Weights of a small mixture-of-experts language model, trained from scratch on English Wikipedia.
Size: width 128, vocabulary 8192.
Experts: 64 experts in each of 7 layers, 64 clamped SwiGLU neurons an expert, 4 picks a token, a softmax router, a shared expert of 64 neurons.
Training: a variant of Muon for the experts, 681M tokens, 10395 steps.
Below are experts of layer 4 (counted from 0) of a mixture-of-experts language model. Rows are named router (the router's row for the expert), gate (a neuron's input weights, with its number), up (a neuron's input weights, with its number) and show model dimensions 0-127. Each number is 50 + 15 x the weight over its row's rms, rounded and kept within 0 to 99.
After each expert's rows: a language model's description of what the expert responds to. This comes from a sample of Wikipedia text that the model never trained on.

# expert 27
router:66 54 27 70 40 61 71 48 25 62 65 37 10 36 42 49 53 37 61 54 61 45 60 18 29 68 43 68 54 24 57 40 44 28 56 43 54 66 76 58 74 44 29 50 39 59 26 47 66 36 38 75 64 53 65 39 31 43 67 37 44 36 45 38 68 35 46 61 59 13 49 60 37 35 39 29 41 34 37 56 74 55 66 60 41 58 52 39 51 50 47 41 43 63 38 53 72 54 82 68 34 55 73 43 48 43 49 76 57 68 54 45 31 20 20 53 30 34 12 52 52 58 54 41 61 61 42 53
gate1:50 51 50 58 64 30 57 80 36 73 71 48 32 32 48 78 42 62 44 48 25 48 52 41 60 65 53 41 38 63 51 43 35 40 55 36 35 71 81 46 47 37 26 46 57 63 72 25 25 64 59 61 42 77 34 58 41 53 42 59 27 63 19 66 47 37 53 69 31 25 68 62 57 56 25 72 35 57 55 49 50 69 33 66 39 18 36 55 39 28 40 62 44 48 89 40 49 64 65 27 55 50 47 47 53 45 31 74 50 62 51 33 33 50 51 41 21 66 48 64 56 65 73 65 67 65 32 44
up1:41 46 79 49 30 47 46 62 53 50 40 42 38 59 59 47 28 51 90 47 66 40 40 67 64 45 35 38 57 55 15 65 55 55 74 61 47 50 44 57 45 62 49 30 78 58 27 58 62 72 37 59 40 72 49 27 36 46 75 59 84 37 41 55 62 57 74 30 58 44 41 47 22 42 51 55 66 55 64 63 50 59 50 63 39 60 30 41 53 64 62 75 64 45 27 41 69 23 49 36 36 38 73 35 64 59 44 30 34 25 83 37 58 70 69 38 40 73 37 45 55 69 41 55 22 25 44 54
Opening parenthesis, brackets. Opening parentheses before birth years, ages, dates or places after names and titles, plus quotes, brackets and non-Latin script pieces.

# expert 63
router:78 36 38 47 32 52 67 07 35 35 52 37 48 54 44 40 40 29 57 67 52 46 33 53 30 54 63 37 46 35 75 58 57 40 26 53 25 60 74 58 32 49 31 39 68 37 42 49 59 48 40 58 36 40 15 46 64 63 64 35 47 59 33 59 45 51 37 56 67 44 33 67 44 52 51 27 44 09 34 35 87 84 42 35 28 58 38 72 38 51 44 29 62 51 55 58 82 33 75 43 39 47 68 67 41 45 76 57 60 53 33 46 33 58 59 56 38 39 46 66 59 51 52 31 41 66 65 70
gate0:53 29 53 45 32 55 70 29 31 62 57 55 42 51 44 33 41 62 49 41 59 32 82 38 66 33 39 49 40 34 74 55 65 41 26 50 40 56 56 60 70 51 46 59 34 43 76 67 45 45 47 59 70 61 38 37 63 13 35 59 28 50 46 48 77 54 37 45 46 47 31 57 29 90 44 41 42 47 51 54 63 32 42 26 32 48 42 57 34 66 24 56 34 41 31 40 26 44 63 64 64 55 65 34 64 67 45 52 46 43 47 03 29 63 54 45 22 43 60 54 55 58 21 21 62 67 54 20
up0:39 49 49 72 58 24 40 29 21 81 73 73 52 51 77 32 37 29 48 54 43 42 37 56 77 46 35 46 44 57 27 34 55 45 59 30 48 68 82 51 46 36 35 42 41 76 75 25 69 43 44 52 84 59 56 59 69 37 70 51 27 80 78 62 41 69 62 56 31 34 48 50 51 35 62 41 63 35 46 49 49 54 39 67 56 51 55 64 39 59 69 34 54 86 35 68 51 53 46 66 35 47 42 61 24 41 48 48 54 46 56 79 67 38 50 60 53 47 80 40 40 40 41 25 39 41 52 63
LaTeX math notation. Math markup symbols in formulas, such as underscores, backslashes, braces, dollar signs, carets and operators, as in \frac, _{i}, \text.

# expert 29
router:75 50 25 24 31 40 47 72 41 50 61 53 34 75 52 60 36 44 64 53 25 56 37 35 61 70 61 46 47 50 56 49 62 75 54 49 47 49 33 32 52 29 43 56 30 44 63 38 27 55 59 51 40 33 35 33 40 62 34 68 36 37 35 45 48 31 47 70 24 55 30 27 50 59 47 64 75 40 71 66 48 71 72 52 33 37 39 95 64 70 69 29 27 28 60 43 41 50 29 54 50 38 59 35 54 47 42 43 54 32 74 64 54 65 82 71 69 38 72 33 40 53 39 70 40 56 29 40
gate0:50 59 18 55 36 57 42 43 48 61 65 73 31 67 72 42 74 19 50 70 36 48 43 78 22 41 50 47 60 65 43 32 53 78 35 71 61 30 53 73 65 32 54 30 53 43 52 35 64 32 00 63 52 27 43 40 43 55 65 48 66 54 48 62 47 54 70 40 57 33 66 69 26 62 21 74 64 81 54 54 19 56 31 43 57 41 49 68 77 55 52 60 52 54 47 34 56 60 28 55 61 17 44 43 51 38 61 65 53 50 72 76 49 42 43 59 49 49 30 57 48 56 45 53 48 47 46 43
up0:54 58 56 52 79 26 59 47 27 72 63 36 70 53 41 61 39 48 44 50 44 79 44 38 71 45 62 38 56 68 61 34 46 64 74 52 44 59 38 60 33 45 38 52 61 58 39 37 18 47 44 48 54 51 49 83 89 36 59 57 18 60 54 39 32 66 52 55 55 56 31 63 62 53 41 59 68 28 37 51 60 21 63 46 70 77 55 35 27 60 59 30 36 86 50 52 39 82 53 61 32 44 42 37 59 33 42 64 78 68 68 40 44 76 25 44 63 48 60 46 63 53 33 56 65 30 73 62
Common nouns after determiners. Ordinary nouns after the, a or his, especially age, years, family, season, district, school, area, as in the age of 18.

# expert 34
router:63 37 61 75 63 51 59 39 42 25 43 34 32 80 38 41 71 35 58 53 49 52 42 72 44 42 69 48 42 30 65 34 65 58 27 62 42 66 71 42 51 29 54 61 46 60 41 68 72 58 53 68 48 71 21 24 55 38 47 52 58 13 16 42 46 37 48 38 37 34 38 37 46 55 36 62 39 58 37 57 61 78 41 72 51 31 26 58 62 39 44 71 59 31 54 81 57 20 42 23 52 31 61 67 41 38 40 39 56 37 79 55 50 29 62 44 36 73 24 47 37 47 59 50 29 38 57 62
gate0:42 49 46 43 46 52 70 14 51 31 34 52 57 64 59 48 57 61 54 82 42 49 68 50 63 57 19 55 39 64 82 46 58 46 70 51 43 48 41 51 38 52 56 28 70 75 24 52 57 49 48 54 31 48 51 54 78 49 55 76 40 64 35 41 50 51 52 37 63 48 68 71 74 82 38 66 59 26 54 12 54 52 46 45 54 50 51 26 72 44 39 17 63 39 41 36 41 59 55 34 62 54 54 99 51 40 62 60 69 41 50 40 59 37 40 62 51 62 49 29 31 54 21 40 65 76 46 28
up0:48 50 33 32 44 31 19 51 49 50 66 42 26 42 50 65 66 53 49 52 41 40 36 75 61 68 71 38 47 60 39 59 46 49 47 67 36 57 34 44 45 56 58 25 40 70 42 42 36 40 34 57 76 43 63 29 39 49 58 34 13 45 38 37 66 74 50 79 41 47 33 32 49 38 76 63 63 40 29 72 40 52 35 50 19 24 35 64 36 42 40 33 40 38 40 71 83 40 35 60 72 69 60 32 59 52 45 51 40 33 09 56 62 81 34 53 56 47 28 75 46 39 69 51 65 57 51 42
Capital letters in acronyms. Single capital letters inside acronyms, codes and abbreviations, such as RPM, SPHE, BAP, UK, or word-initial capitals.

# expert 40
router:56 50 44 58 41 50 61 69 47 46 36 43 48 31 38 56 42 36 23 47 48 87 47 53 53 39 40 84 38 74 41 31 57 44 44 34 63 73 64 64 25 55 53 34 28 60 20 64 35 54 62 41 50 32 46 66 64 70 53 37 58 63 74 31 52 47 44 30 29 70 65 52 45 47 45 33 60 40 87 49 52 57 72 40 40 70 04 69 59 56 56 61 26 37 57 51 47 44 40 27 78 45 56 50 44 53 54 54 25 22 63 58 46 54 53 64 50 89 65 36 27 39 31 55 52 53 32 35
gate0:56 38 55 64 26 71 61 58 41 78 34 55 59 33 21 45 42 37 24 52 59 66 57 51 51 66 39 35 40 41 38 36 59 75 53 36 34 19 42 23 68 25 23 40 42 53 74 43 71 28 55 61 50 43 60 36 41 49 85 59 40 44 57 45 54 49 47 62 52 61 59 49 76 43 64 53 22 70 76 61 37 39 43 66 70 52 34 37 29 41 51 81 61 58 63 67 32 57 16 34 24 49 58 37 36 52 40 58 42 32 71 56 72 45 40 53 48 52 37 45 64 60 29 17 54 55 53 29
up0:75 59 62 47 20 47 11 44 47 61 49 45 74 60 64 47 67 46 48 60 82 67 64 41 47 42 84 91 43 73 82 51 59 52 38 32 62 42 39 21 50 73 74 48 40 45 50 61 42 47 50 65 35 51 53 43 63 48 44 39 43 47 56 26 36 37 41 68 47 52 53 64 60 51 62 51 40 52 21 30 28 26 53 54 38 63 65 33 45 65 67 60 56 63 45 60 51 67 15 95 48 51 58 42 49 63 42 54 24 77 40 50 55 26 51 47 35 28 39 52 42 41 54 37 61 40 31 49
Possessives and ordinals. Possessive pronouns his, its, their, and ordinal pieces like rd, th, ird, second, plus modifiers before nouns like American, annual.

# expert 42
router:52 23 52 40 42 34 42 74 52 64 40 60 37 21 52 55 30 26 48 65 52 63 47 57 87 24 56 79 62 50 19 44 50 36 20 30 63 63 67 71 30 62 71 41 40 42 49 51 39 31 50 43 44 27 35 73 60 66 27 42 77 48 35 44 61 51 51 50 16 58 56 53 40 50 63 32 53 57 48 48 30 48 47 40 42 62 53 64 38 50 56 53 36 34 47 45 77 67 24 35 84 54 25 81 42 66 54 61 44 33 22 56 43 36 46 60 54 78 61 37 28 36 37 48 58 54 41 63
gate0:31 61 28 63 30 22 63 80 82 81 37 54 49 46 47 37 48 35 44 52 51 65 35 63 27 50 68 32 48 63 42 43 47 68 65 30 22 51 29 48 49 63 54 42 45 54 45 58 56 54 67 66 44 52 66 53 42 58 45 21 43 37 70 45 39 53 59 57 42 39 47 63 39 51 52 15 39 45 58 51 36 20 42 43 40 39 51 58 67 05 71 52 40 58 48 74 81 45 66 47 51 55 59 87 39 34 57 75 25 54 50 55 78 37 48 46 65 17 46 38 57 32 76 39 44 51 28 48
up0:37 63 53 22 56 64 44 32 51 16 39 31 51 47 41 70 52 38 49 65 41 37 42 67 25 39 50 35 21 63 73 74 67 56 44 60 41 53 45 62 62 49 48 63 45 39 33 43 42 45 31 73 36 47 59 30 65 69 68 72 32 20 37 41 60 66 57 37 44 33 70 44 13 36 37 37 74 45 00 49 64 54 39 60 46 75 31 36 63 48 45 39 38 53 35 49 41 67 41 55 36 56 23 37 38 67 54 23 42 59 51 38 54 48 47 33 34 56 42 35 70 47 33 36 73 65 40 68
Determiners and possessives. Articles and possessive determiners opening noun phrases, mostly the, also a, his, its, this, often after prepositions.

# expert 61
router:46 48 15 59 64 38 56 26 26 44 36 40 35 62 80 31 58 46 64 63 46 39 59 85 40 26 45 49 84 48 80 75 56 43 47 39 22 55 29 28 39 45 41 37 24 77 53 41 45 58 63 59 61 55 59 43 44 47 61 55 44 47 50 45 60 29 66 59 49 57 32 59 33 25 82 46 39 67 44 46 52 36 60 40 68 50 78 36 57 39 70 71 50 25 41 49 51 79 56 43 41 59 41 01 60 50 46 45 26 60 62 30 58 67 51 63 44 39 44 54 55 58 49 65 61 62 41 32
gate0:60 44 99 47 46 46 69 43 56 63 58 65 69 43 57 55 57 48 52 52 47 57 95 70 35 42 22 82 58 41 35 48 47 29 62 18 44 74 50 38 58 63 68 25 34 77 68 60 46 71 29 33 48 30 44 72 34 51 74 71 50 47 33 36 46 68 50 44 50 64 43 46 24 66 41 70 31 41 49 40 43 58 35 54 58 37 76 69 53 49 48 39 53 48 58 74 40 37 62 43 26 68 38 44 51 57 49 52 52 75 45 49 42 76 70 47 66 36 55 74 49 49 46 58 74 53 28 54
up0:60 67 36 32 54 22 60 57 37 74 61 64 47 49 24 25 58 32 52 43 51 45 36 41 51 46 76 49 65 64 50 47 27 61 46 45 04 32 40 36 35 70 70 45 44 52 54 64 70 29 75 39 53 63 55 59 45 65 44 41 23 59 56 56 71 48 37 47 59 22 45 61 75 35 53 43 27 49 71 36 49 58 56 52 35 38 50 70 62 44 50 46 44 62 27 52 52 74 43 56 30 63 56 57 31 73 29 82 65 41 71 64 32 73 41 69 53 54 57 60 55 18 71 71 42 69 65 74
Infobox field labels and values. Field names and values in infoboxes and taxoboxes, such as Kingdom: Animalia, Tribe, Coordinates, Location, Born, including the hyphens and colons around them.

# expert 9
router:50 77 47 24 58 66 40 61 45 57 76 44 29 50 24 44 65 29 57 63 41 51 24 45 50 58 44 26 74 54 67 36 61 21 39 63 42 69 67 60 40 56 51 66 37 35 39 59 61 42 68 56 65 56 78 41 59 87 60 48 57 47 27 41 34 67 67 30 37 61 36 37 36 88 53 52 50 30 75 72 52 55 71 43 37 73 33 67 64 34 51 41 54 47 39 37 43 33 32 31 52 48 30 67 36 64 47 31 63 36 75 41 30 36 48 67 41 88 51 35 63 35 50 45 58 41 45 39
gate0:63 38 44 59 38 40 52 43 63 21 53 71 48 51 57 55 53 29 49 58 66 45 71 67 65 73 38 34 50 35 65 47 42 63 39 63 77 47 40 26 35 49 64 82 27 50 39 48 30 55 41 52 44 74 76 56 39 50 34 78 34 60 63 67 43 50 47 36 58 55 39 16 53 55 47 44 59 73 39 55 21 64 38 35 36 01 44 27 73 47 13 48 57 37 33 65 67 49 90 38 34 57 50 50 29 40 58 36 34 35 40 60 58 43 55 35 67 52 69 34 43 50 54 60 60 47 31 45
up0:54 48 59 55 32 47 66 43 45 72 41 52 27 46 54 53 50 62 60 42 36 12 58 45 64 45 52 19 74 25 58 57 48 56 29 42 70 42 42 38 57 39 35 49 58 74 76 56 44 22 58 32 41 28 55 44 42 46 40 55 37 48 47 65 29 48 62 52 37 41 59 50 51 60 36 18 46 13 48 40 69 12 38 56 24 87 32 40 40 72 51 30 50 59 37 30 35 57 50 57 72 48 40 69 64 61 34 48 50 57 50 42 19 43 14 50 23 24 46 56 64 65 54 38 41 31 48 67
Cardinal numbers. Standalone numbers and number-words in counts, table cells, statistics and coordinates, such as 22 theaters, 18, three.